python train.py --d_expert=80 --balance_bias=false --router_z_loss=0.001 --n_head=5 --head_dim=64 --vocab_size=2048 --norm="rmsnorm" --attn_scale=0.125 --parallel_block=false --init_std_qkv=0.026 --init_std_up=0.026 --beta1=0.95 --grad_clip=1.0 --warmup_steps=200
Below are experts of layer 7 (counted from 0) of a mixture-of-experts language model. Rows are named router (the router's row for the expert), gate (a neuron's input weights, with its number), up (a neuron's input weights, with its number) and show model dimensions 160-239. Each number is 128 + 24 x the weight over its row's rms, rounded and kept within 0 to 255. Numbers have three digits each.
After each expert's rows: a language model's description of what the expert responds to. This comes from a sample of Wikipedia text that the model never trained on.

# expert 9
router:125093119139141105145133124144116133093185126143104152119111135170140099115130186111100113123097152132153129137082110155111197176095104135144151129103119100122141142164144135132121094173164128136123113133116147134090157108163138139090098171
gate12:149135135141090103117087182075112151124140149145137104105092129124140116195096110137078147099103081108112159116134151145151119134139112132080121114143092094106148107103114174155145133131136126161141139149145102138131140124116132120184149115
up12:127105130139146108139083112125119116153090132120075104173123133129142118132106140120144132103164079140131111124133177113117100091123159145156155137130095116140111127109123172142141141106139162169112131086120080101116118092137088157125157103
gate13:154099159120107152092145132091146122144173178088155125128182115143107129149176081096126129109177160153125118132125111167121161114120140151090164098142127108172139151121115127148098120136132112147088100162163117136120095125148128158183125137
up13:150118110146124129171144149158116115180125127169097152132120098165132141121098143128123108098105144149100120111116092102130149141119099098104138132060090109116087107145126134131147082176128091112178157147141128127123101123118104120162128142
gate14:119155171104140108143120122140156150102141164178126164160157103107147138136185099127104148108124152083163120086129124127119079130112133129098152101173121145130100127122132148154092127103092139112157100136139096088112102113173160130137130121
up14:101137107122126133161097131135107186179141112158156135135124117089083139130139092132157146079165118169110140122163126126155156140130154107112140089113121128137098137154143115130131129169117126158104162127133167131152087107141130158176098146
Foreign name syllables. Syllables like li, Li, ri, chi, Ja, hu inside Asian and other non-English names and words (Seibu Lions, Liuwa, Syrian, Jinsha).

# expert 1
router:122114138148172106120135151146120120107133123133156146083146153146071110102124186124051112097125141116156137130118102160088168127103112084150141128137126104095158138152148132154128107145146108154118109117133164126099135092110120149110122134
gate0:125146097118104087106142177095109151122113146119119112159108090191156073123134125137143116085120110098145120125127137113135131155089125168121168122119139163087138118135113145132108132107104097151142100126094105170121133131120150151146125104
up0:109157124170126099133124188093117156110121128146140156139119109109153112127088118138179124126158135130134122081141142124121138114087134095104143170104105124138119151077118108130107123104103123167127091123151169114144142109173139112132100155
gate1:153143108147129138142115143115159120119184129141132167117125143099102100143133153099109100121084128124122158104159138129134134142147125136118117146150092116125115126121150108128119139137080115172133136094158105189083155090134147111124122135
up1:138133119144116124142134174198143109135137150156121108111159132129125108121120140096124086131104130115154144111124138172131099150130131129160117095158113126110116099148127099144153167111143122142130140104159098125122128130091174124136100123
gate2:167163140186131104150125125163177178086121128151166157091159150146106166097121160102139111143160100116120142077110112143130118124140166095135122175093122134170162142153149109142115159091158154124136135043095136151121148108148126143103110089
up2:124140108129147102072092131125104122117152120145130155110106149130110159120099080105142137102113095166124130117201127118122089091155141139079104116095083098131122161104192176147129100117126174163089113108114152125101141115153104082162109165
Hyphens and prefixes. Hyphens and dashes inside compounds and score ranges, plus word-initial prefixes like un, Com, inter, multi, Super (back-to-back, 23–10, unfamiliar).

# expert 13
router:166118117118172115097127132164075106113161100132159108141115152149119110138124116098099108164143138154167135094124120142115106121113125116104140130110122146136145145142116089170100077180108104123147073114138131096101172110154154179117122141
gate0:137075082127164155121142144157133140133167168075140088119099138171129122162150139104124140142174152130123104126115067097119121139112098122160138105108111132097130127134123133113138124134107093158134107118089169189148133152123163162145123141
up0:075096176142095103127149169168146138121093154141166145169173086101091172149096156121135140104130114135097093113113148130120083096110151112133157164136118132138109113120087090125123157085159156117130128153102120141112116096123112135106123144
gate1:145115135119127137125134134134133140124163153096138153117122096126139154120139143108195127121159083132077115102164072120143092106120170151136131186117171114166134117141107127109114157107137104112102150122149134118103105098138146163169112126
up1:115125146127132115102121119140132110108142139156141122132129150104110122117156165154121125117091124130102107115133171126130088124174143135123157157132132124133139130136163138127152082104167109144137152123123116160130145097129109074126101134
gate2:147132129120124118145175071115094139164151117158130115073156120135137120158134135119162175112158114170128131108124092150178122155103149159139104107118112142130120127137128082086141133143122141144131109113107140111156118127128109124185145159
up2:134168140169087125130093147113119128113149144147140108163159117132143127127143165141128109096128124072106141170094138148103155143120123125179076127088183137101092149101124119170121145115114118135122143159146133115118121134124126117140129120
th pieces and compass words. The piece th inside words and ordinals (threats, thousand, rather, 19th, eleventh), plus direction and order words like North, south, second, Ar.

# expert 37
router:112075147134141077097148122163098084092159099121151121117112151143141106133117143121120091123124132168159066137107101129121147183104138125195155136152135125131148118145129123189088124125129111142159109127147172130093142114149138143135109127
gate0:143125175088120134149165133072126170132128137120127124165123134120102089134103129084141113111175165157139136119067101109160124165156160097124154095087126129112083136114116145145121115163131099139133134123151115087145114137090132151162081069
up0:105142144134130137130094167157121155147128168163144138170140079127119143135094149133161164098117147156149099153128143112126194111154111115116130119141146112150177171142124142137134094130090106163135185139127144167142145125132074119109178111
gate1:153138149152112113117124133130093145154137133129113097128098190121146120133158098052107070140146144131147102142130131115166108111123147132106130131134134118098096150130119136130109100137146093159132117083138129133076097125046124139094161110
up1:133161131133124124132115107123085090163117164135116100088089129112143109101105109115161093102123088111140119146134076099148118117143164162067143082095113141122152148127157141159120119131126103127161098107127119165127113130131136131164134134
gate2:125111095148144096154132122104120149130103146172175099114134126110125117102159176121105147150089127111133101127091099117142120137141133128163162176094105122107130132177150125106180136131146096122146093109164127122123103113084129139085125126
up2:126133135107136171173166150151129131144099148154103137119095143111138164132147158108123178164134119125116109151106130120126076109148103192109122111085118138176147182131139140113132158135160148114113147091133092145123164115109129116113089149
Adjective suffixes. Adjective endings and common adjectives like -al, -ian, -ical, -ish, public, local, British, political (colonial, Bolivian, Jewish), plus commas and and.

# expert 44
router:135134144122127121114148056134120102122135120128112102130120140141128155100094147119126132142108129127127140126085130129110129131125121057124146130143135097093169112139138117164130126163157150126159049092147126125120135105121117140106143115
gate0:136110108131146142149097089119081121072138081139147114096151126133114099085112149138139165131112118053120129112108129131104135145110088096137152152163119132159110121111117139127117169124157110129094117122133115154147146106114097135125134125
up0:153109110122155149096110120145119127138121148126104111107126122164113092118149137167050132175158157138100100100102149160149149131131107156075147132141125122095096125127178111131177134163106157112104142140136115106105126138126097120120098117
gate1:131084111120119105139147140170133114104122114119128105150112140151134088146119121104151073121163162128111110069143133086121145137148118109177174138113124138103108111159127153113140175098113109172184129124080128120148095123136154154136154163
up1:093133143151149155140143152158114134124135114129168166142101194120127140185125144082132116130114137132124182123144091122122152112159106182111166147119085139167120084134135116062147131167149125112124163130144137145108160150125101097133104110
gate2:107104139110071150108114135147129103167155116140134130120125088195131155105127122124136140101137132139099148121138135122117188143144074132101087150102107136127128097101123134095142116132134110101158111065179138120142139142103133135118150143
up2:132167127104115143180146125144146133150107137089111126148154110145120103097088151082089148149163121137125124148136121104077147119134139104076109142129099164130122104156176120136153093130117132134132119123170125089120154163128125138094103153
Articles in sports narration. The article a, plus the, in and goal-difference + signs, in sports match accounts, as in for a 2-yard loss, hit a game-winning.

# expert 16
router:112079137175149101115128087143106137083117147176170139115119127151094128109091160153095112119097135111169104134123149147090135139112137107168192159126154106103115118157146133166110079147130094135151125138116167106101143118139164111140106129
gate0:118122136155120124145135119107131112123109136114156105126127162106114104094122120117123135110117149103113094140118148128125129115154120152150140131145129097161118116099131159160138093144124124089152114148173110154135160141117142126136141093
up0:112089175127104115112074142112171106109126135116167162157105080122109112146120138115120141099139105128120089124129123116138157136108124112137161146127075074138188136145117113178110120145140159142121122161139130114166116160071116133110105101
gate1:079119131144152126123155098145162084122139097165139120134131093082095138180130129109115177179132130176116120119145142087097135119132093120126149108141111134127156161119150124113116133110123109129163117144111121107083158128096121144113138129
up1:121105137111136097106096132103135177119152103113126124143138130135173177110128105097120085089136109096143130142120133124105129116114107121097147112165159113081108121146120092130111131117120179127084108133151128106110129103155129154138118089
gate2:122121112131121114110128087189133133108091141158148130134138150086135092124099172139118145102119116144136098122152165142159162105101155115154145114153117090111104168124115141138080113151129104163134146158102177073088157165105158099122103100
up2:131100133116142102165105107113141169099130098174148127098112123111095080117139107134126174137175081108123102156138096116157108164112155116129148101128111140112121151142134126124098155112114125145087194095161145124117143111105120082091073120
Mid-word name pieces. Middle pieces of place, people and organization names, such as Ar(ad), Az(te)c, He(ad)quarters, Glas(go)w, Qu(e)en.

# expert 21
router:127118102136153150096138109140116120085139148147138097129152148149102123120137151120111116158168157135181125123116099182116137123086129091160107127133099121115129134180117135144108116154139096142129078136110139122131134121151155128120128148
gate0:142142109143145184121111092144122101086114134177108162134167145155120150122118130085117153155127164112138082172080102176089098153127109108145109119153112092099125115128095141157132132132180074135104149165143140124173152081104142117124092130
up0:146098133104116172168160104139084104190097160148140153147113124123115141143147111116136145116106144150122115151149111114104127118121124156139117135168142109113146118141140136139120164179201120134164091143094117144088128119085139146111106127
gate1:169116118104105117161139111140134105105114107155125142155170106119120185206128129133139133176066150158126133133124107141150149091108124067120114137131088116121146117119143116180142095151171121099092138116140107149143134142143130098169136136
up1:117146139101140149128134200125129147113176100136127131176122098144093100085131138130089110116138129105120142140134181126122118143089095131179133155129123137094105133143121134133141129104149118153108125142131133122135164128120153091106128122
gate2:108166081100190131161123158146119146115126129138181112132118149145157122151106101093081105081117125118114135164096129098147108144102105117147141171143122124119138139127126139099096128117141112101172063106135160100104198120147152114103053101
up2:124117123136145113100086103139126145090147138136150094121127112115151111115113125101123121149102120169115099094098134165064085146143112112130140081124133123141177144147128147117145107135128085100109116145125143151117100147162075143182137136
Infobox field labels. Words and endings that finish field labels in infoboxes and tables (Running time, Current club, Team, Years, Total, Career), plus closing parentheses.

# expert 33
router:133089110129168111109155102154104135134127133159134143113130127157146105146107121098098097138105173148094075108100084152101129147112135109137154136135137095115135116138136099173106115163127136149188119124133121109107141112128126148135131114
gate0:163146120186097149091132112130147114125104098095169094157133156073104154064155182138153117113155138140116128110117159173163133144108150124143168149121133118141118122117139142086136154104102127117149161123172133146118138104084148140091124144
up0:125160151158118138142136161138103107120145124126116101073143129120154095164159116145141074110099125086158138141100095112101112134142134135113154121133113132092108118133127112143127148123137087128084141092056103155119163127121109127146112113
gate1:164104129138130151171158135147157129160144080163124149126096204134136135164123144126139109097119132105181148113092185163149086105140123157158105115097105133109133132129150179156185102180159131167154160114111137149141159128113131142119158060
up1:182118141128165148182100177117164133089118102156101117089121093140148104130104111147134102122127178106138125137091166125132107127111136129111128127105127144111138132147156167121116124156107136145159117136103114121123104140094162109115133077
gate2:128159119135143153106156089134149128103127138136122128163095169129076114156094112137098115112158104142148133151113098135145163128147134092114140127169108136142148077129158151176172126152091138117130141133084170119170139138133130102144135090
up2:092109108124132134117174179148123112130150141143118130123145146164108134118132109132157140097117177160144076148121115132134075093150144154142147116111090129142157153115150114094116061099121114123128155129120072132076167077153119134137112132
The and word starts. The article the or The, and opening pieces of words such as comp, po, pa, imp, main (compilation, couple, bourgeoisie).

# expert 30
router:114122123138130129096142090142109136107158074116158136103143146148094131161142128095136088126115174139137138102110134127078109118116104109155148151146151092084126150149149112121094115161140069161146112133134112110110127103177151129128126114
gate0:146128135118150134153121122098118153117128163123124129145087146118092117121136079102148143144144172144093136153127155151127159109109128097148154158117124084080099148172149127171112120122099133179114093122145147117132121209151121094115103114
up0:126113142104108104157101110115132177107142171158109117120167070116123128163125120137135139147099163123136132128127098115143106170108133150150158120124152096155147128114112145128124175094105126122128177128112091127123152155152095105166124180
gate1:142148104129187115125120109111151132111159125132160101128144158166086199119129163141122151130138150106127141139130107148108140128120120151174139154122174129145137128083131175140105101162201142122085122150129115159157158115131106091128122151
up1:136130138114146121132109114084140096170193163078140126127125101109170100119152116154117173116118158117123133069163117151112103115108145134112107162166120154184147128078129136100129095178158114133081127098123153115172159167086159118174116061
gate2:148136109102150117097137146144113075119141131107128103105169154102157125109166119130117186140106153117138082117115134144122129082100085111064122165125089112094130120103119154140079158118118142162109108159146127077158136114121160127147127161
up2:095129109137112124178099104057101091098159131137133090115141106117130097173093090111125118123139107131147155136158127145137105085112123128155117100142126164148131119156164119133151098119153098110158163124175114131080090124145124113130150149
Table pipe separators. Pipe cell separators in wiki tables for election results, sports standings, shipwreck lists and climate data.

# expert 42
router:136157114134160099099156071121126133106120091131113116136101135149111109119131149125102132141117101101185130144117115165090137135071124132173123134114125123097166101167116121145146108109155135149155081111160152119044110121127156141080137134
gate0:103139174102157047104106140126157115079095132063129125133135110131135092138098125134124092144120123124140114109119172122107098090085157140103118120127120131148114119085125128127135126121125146143117127120172116136137151162133113177149164167
up0:157168111128138151164145122131156111123118176136088095136112143143147113113188149094109099109122104137135105121156126138116141123111143129106134134061100145133123121116131157146065153081132142151154172129114122174118166132143090142129135130
gate1:155096147134121098121120125085142145126143120127114134137165142091141125126115110146112139107120111127087087115144111109116106098150139123156163148134117104125129165140128150145168125108118147174160122134153139179141121157151094136135112163
up1:153126138121114148162127080123110120148139102102097101144152153092129138130140131151172132125095179134107093130134076131152117140100140140105129102102123134120133110117142108167145129114122120074170132114078143111176148116147122146105145158
gate2:186115089131144131118106143146137199112121120157109153151121135192122133110148104088135130127157084071147111129103111173137124124125127133156149137107153116124137124190125169116142112156144086098124125124087101097111094100108167126150126144
up2:165136135133102147206113156100142131089123162110120135117121101068143148109118122165128159096139124109146122123134137137101126115163126151131117115123184135154139129125112116098120140150115087145105149149097121136073183142156130122092125132
Census and statistics prose. Articles, units and numbers in demographic and financial statistics, as in The average household, an estimated population, million, km.

# expert 28
router:164131117153157092126141147150130130098176161155159094101121149145110109109104145127106119113138117123159127147109103146100155148127147099160166125179091128085167122108153119123114108136153098171150095092135140120073137116136133134106117130
gate6:117145113116128145104112129095096145128104153081140139104174108125125119118113128133150117130090159105111118131111096141134132138102108167144131135154124121120110156124116121131100106150131171148088205136140177100112109174125123171131121155
up6:084153144154074210131119125102128117103145158133121112122127123127106111120149117107100105114103100142122122114149136121152110148114140099089130113145106151148107092161103115146110133165134123124131135156142159120152131099113096120141125106
gate7:127128113125142103160121152122124161128107178142124129125140110122122156105112135134127098124115120122089143137107091141146115153125109117121117130112099109136175162141161081137120132125122171088107160130128129123152184160129094132102114135
up7:171155114125102156106123119113109152121124160185085154111113098140105109129124166141081130140144090115121137119163143137128135125113139118180125115076131155115132149097150128137091105158105137148085144134156141124160116157155145138141119119
gate8:093153123158129129122137096146137109114158116095125173093151112118184100116143109106126119118138129111179129106133159144151153110148142161089173137165114167064100108143129114124126152159113106170090117154123192103161095140103129139127123148
up8:113115106147176131105135123129146141158150098088152194174153156165108135142115108064101160115154115152137149126135116160129115096140124106154106130103116139142081098121114140129172104099145129141105122122126144140087125101148118102136133128
Space before next word. Bare space tokens between words, often after a modifier or article, as in greenhouse _gas, Finnish _archipelago, number _78.

# expert 40
router:132091094149153128122156125138084100109126091101153140096096162127095121110107154164095142141132169138132132103138131193107158114113108137128159151144109140112144136106157096166125107144127123116141123154128152114116184076142105143110133163
gate0:150130129094092120109124100126098075098113112144124126160144135076149117163174122134113136092165151088104157146103164110094102102126131162114133119153117086117132157111122115167093083158167123117120106164122140115162122137162191146115136135
up0:191149189121128142132132109118158145126160132128129179113161127123113139158152133118109119115117141119128105140165117127144128138135074167170102131119118136119103107134113133124160123118124112131129114099080104129100109127128071088131123088
gate1:117123107096135115150127105191107124117086114124145149108089127136142127132097134138139125109171120116118128127153123109139113154160137110126138125121119159140155149093127144138132144111102104127126109200148160135152141094100134137132168098
up1:139149133129176149120107129134134116148151136146128168129157145134126106143151125127120116179078180130137118121126179129121200162108092112140099138110134131163116131150144112128124101087101176121160123135154102132146116092145156112147110141
gate2:080149121092137079161130141115164137124134107110119141108109142162135125114075128093160140146116106126150113090134117076151161106150133129109105148082126091140140170075156115095093124146128138153122092107097163112115100122149089108135171099
up2:108145130131112159157127092146155159155135114133137094110145122125182175136150131133176097184161162131124148154135155099147171102106133129120095131098095153166155069149167090142142069148142161135138134124162139094113153130103130150144092158
Word starts in song text. First syllables of common English words, often in song titles and lyrics, such as (Lo)ve, (la)ughs, (car)ries, (lo)ss, (pro)secuted.

# expert 27
router:156104139158148128097147123139112137137161097160123090125099152142130151092102146114127131116130160148152100121086136133120150132062147035124145132128110120121158134141157114147111115128160127159161110103144159103134170092120131160105080132
gate0:138142098097080125127142133159133146178127150146137126114108111116087126123160147188110119123147130126145163118096146120106125127126077139150136121132089180142082103112133151148184138161136163109137146121158145159151134125120125112126122132
up0:088114167142142119126102141107127093114153114123125122130113097087114147145107103096116153126128136133135107094138094126141133117105134147093140138105145120124152119145110134090056153088104152165148143115108164114147126110143143143167122160
gate1:124141154091155145115171130113129155122113124124125131185134135156117133155107086080133100112134139131095132088107115122129099122148157127081116154144148125116160123172156115160153097146111074148125167175116139158125133118110151111130137080
up1:158131092131122104131138117132097151159123126123106131147125129141163102143100117147131160167120163124080170093105093172144104193142134152134133116091095084116112147140138148160115117135121142165126156180112109109095108168099139102194108078
gate2:129177103162110147183138141145177135151095117102124125115087096171140124104135074164136163115095117115122144159152083127111114147100108150130127151099119138133098180166088094108132133139110089146113058100135179110093117151077141118141135134
up2:085116148068137109127126140158136152121120140133174114157123177027107116151118153133109114145167117191096124132137120118152135123123128118149127097127120089161159132124124152142147103156127151133132170174133143098117106145140141139114132118
Function words in prose. To, and, that, which, who, it and pronouns in narrative sentences, especially infinitive to after verbs like wishes, reputed.

# expert 26
router:153099134156149135098147122173128121103150128121114121120110190144071066096145131126097101063147149130135126090126117146131089111106137102135142123126102114109143101175135101115123123118123127136118125112155139132099138119164152112140103147
gate0:121121140154180059175074157111144139111139115095142131132106134090111130178138150105134149120115125153114123099088124123138121144153130102133134116117136133132164147104109174120085173115128163162127151114100140131157093120120135148150084126
up0:143094115143138103152160157109132167123127111133093141127155090120149128141150131180166088114176116116116171104088157102130151140079143138158114136117155108093099115081127145136123141117106094090129145099112108145127125153128148122093146161
gate1:133138181138115095133152113118108137134161130134139142129114118113149148122178143135074139140173099151125129120098132153094142104106102122102141093151068074127112111139114165141141088139096128137157143113158131088148126148113132156105107110
up1:141114132116108116104151136110159171091140146150142119164173153133145149141121134109166093078177155146117138147111154153161144118101100127086122122126134095141131123142076116113123129204133132172125137117105084140143105137115141156124095148
gate2:107133111118125143157115120135140143101164145099109092106078101132107123155133100122153154147179097160161127135120148162119118130141125076102132144118086109115145151175129134138123109127147103140122083126149139128141135125177140113147098107
up2:113124107156119112150114130153151091130119160094132139101144105155094120124141133125153146112143102147132123107140103144093129128141138111118143130102106145121131113107149157064121121115165200130119095141174139127155100161071169144124091117
Place-name words. Geographic name words and place suffixes such as River, County, Town, Mount, -land, -ex, and in or of before places.

# expert 47
router:106095146161158142096169127154093120098147099167176104102099172151114105105089118108129153114092141146161076143116078156117159114128122085153133166160124135126119140128166117135103127170119087179135120129125147135130097119144175131126095160
gate0:140098116115130137118085132189093126093126137160140093117126126126130109133126097128120145088132154143080147083162136184084116120120131172164148169118161135134134153113151128126124114145105121129141120115116093100130152104129153154114112124
up0:150108123130110118109164085152126107158089154128097137120156071143144118079116154147100113105128156104144147132134101104107145162117134123123128118096100104073171121147134117098118125113084137124129151112135159137111166145111118136127096135
gate1:136169112136101129130087109121177167141123094099132094136169175149109133112122142125154123119107142162098172148146158165109141092140129128157151096077115121101164109135083118126126100168156140128119142134140133131119122148117158132090150131
up1:092111117166144105110139164143090146136121156091119098138120095128135157114132092119117154133128169123127150126112112113184132109113153132076198136107102133130098122205097089163121097166116149091136143122107145155153150091127130131132120160
gate2:171117137098141112129138135144122137155119122108114143128102150164120140109115152169175112130149100100112158139148146115151089126127141129158096103101121101074117112067138142090100125150150143132121136114109143121100164125110145131098098156
up2:133139135135152155144126115145123150083163113102156158127097157163126129120127089162136105144058108130139153098141127141116118129145144157162118090159180137129094164112129116141184141136088137092154119166151110121107152142118093108150141119
Past participle endings. Endings ed, ted, ated, ing and verbs like made, used, held, as in commission-ed, draft-ed, form-ed, plus Sw-ed-en.

# expert 8
router:143148122128140125110137110133118100114182085113130135124124167123133099120116146096096162111117143161141138107116116151101150140083134120138155147161121104095137096157144109144078098166149119158144114111141141079116125137132161136123125117
gate0:102127119129143132132145129118081120106099135179155068172145142109120101134120132093101141108132145146145109149135122137133132147104164118163187136151120117149171128129110159143107169097108141123161124104069105119147118133115130107186143089
up0:131146124114156181114098110147156139119173161124107144079121098127147125103140116156110101110115079113154143091114134124147098100120120115125132123136149117092138127132118116119087086104128076156144145142148172150092122135121160130111114113
gate1:112162154153075108119103099140145128115108101126127138168123146141142136101087098102128157123141114145095142108144142146128098128151128120134146152140079059119160137153080132120169122127093132141137123142177160128126118110130145180164131128
up1:143142131114087117119118098127153116126108130114105143167144161128128148084111109080129142110151132087107110143156133113140145111103118113155171152160125135095082167111145125124116110119107115169118172159091135112095121137133129117124147138
gate2:105141115130128136111150123185115138135162160110148137077111127151139122108195150114122123125112127109109136131133148137167147165137171150187100165076120125134132152150137155122122140127163121115157128136149138090117105126150073189144135156
up2:133101110122157139141097145152139135155103123136106120110100100147077161151154180149137120065074089130123105131102128085107107107121120148148136119080142173128129156142126115127090120161100180091110126146125107140117137114124136140123081148
Math and chemistry markup. Pieces inside LaTeX formulas and IUPAC chemical names, such as }, \, tri(methyl), me(thoxy), plus $ before money amounts.

# expert 11
router:120127108149174062101156113148124115130145134173178120088116141160091124090074150116104128121116114124139124113117125140112165136108145071135176138173120094110166123112168086113119118150129111120153093083127141097080137077146119153102096144
gate0:140142132146118205130111136135079176115118099095136118114127119127130153169159099133124180124089127114145157104100120124139121103123156094100092170136135139134122086148139171110109133116086079116147156170144136151124152124165132122094151156
up0:160138115112124116127144118124107140125111111085162148140122166143110148119148155111072156064119128142093104142132172114113151142132105112151137091130146135171099135089105080118124147147133103071119126098158133074131127130100144113134138126
gate1:111140096138125134146113109132082089142123156177167143137127133158121166136138169138176160119151115149096125117102142153143162102120180140158141118150127106183120172049114123133109112136129159119157120113175116125101107104136130149103118123
up1:157127096082144128110132152121124124120136161137107129125140144140121156153140146142151122117145155110111170153111156116138149127136141111139154131095107124161149154086127084113124136110141188108130170150160118083110129125128136168124086135
gate2:122136094137131124134099106106129144093117109174134106154112179139142080143124175120080116110123060133106144112137138114074136135130157115177104133137106095134153111145137144132154120174106114131153131136135122129185135156155100111120133105
up2:162119109151130136150157120150179158114150113137168113134128185153095132123151106146145155103144114153123160112147168126147191114133145148133133145118090151142130151122137148093132141105142126129150147115102123115137092127071118055136095073
Bare spaces, word starts. Lone space tokens before the next word, plus short word-starts like do, st, ex, re, did, mostly in running prose.

# expert 24
router:144087143149147126103132151149112130109148121157152106109138176148143103077096112127132134119131120155160067132128078143122168131073132078145140190173109138116116143129172110121078127145163105176133093112127179118113136120136166143116105157
gate0:129138100119149154143087126146122078123126131150119184204158159096103066104142117124132139165128124150130125115131106141127091116155115116147165091094142112112142113109172107164121090164139204126116148120136153089133175140121101149119125091
up0:129086126145135142118125161152118123136142117120123119118151168141123192131089126146125134125086141134077104125110113082113095145153133112106133151094116141136155108118123178143081155107107107095096127160134121144170151099116146155114130146
gate1:084107110122124147103103136136113130119122124118156114112131117121108144082111113093106146125122142152142108120183127125113155131115135094129134151124175117160133107120105147083115158115153048136106093183086141124143143117111129131180114135
up1:159150112112146137132122123135134148183185112141142109166146106156094136131093133148153101108148103079148135144150169130146168129111073121106082072128120134129102117151113115112115131114144097158137133121128144124158123107139151119175130149
gate2:116177142150153139150111138087147189078138141146139148128096164112127139145139129115132147133136141129129109135093140123144148132115131139071126130120128123136139108095071172160129115124117107164157146130133111124096095164151110133156074158
up2:195139204098121136134155119108117108127094135131090119140127160129165163134119154102142126140183103123144101133131149137118128133097165097116096124119125124099151151127112116112132155159128086147133110122134130123117095113155089122159134136
Verb endings and prepositions. Verb endings and the prepositions that follow verbs in descriptive prose, such as border(s), gain(ed), from, into, along, including.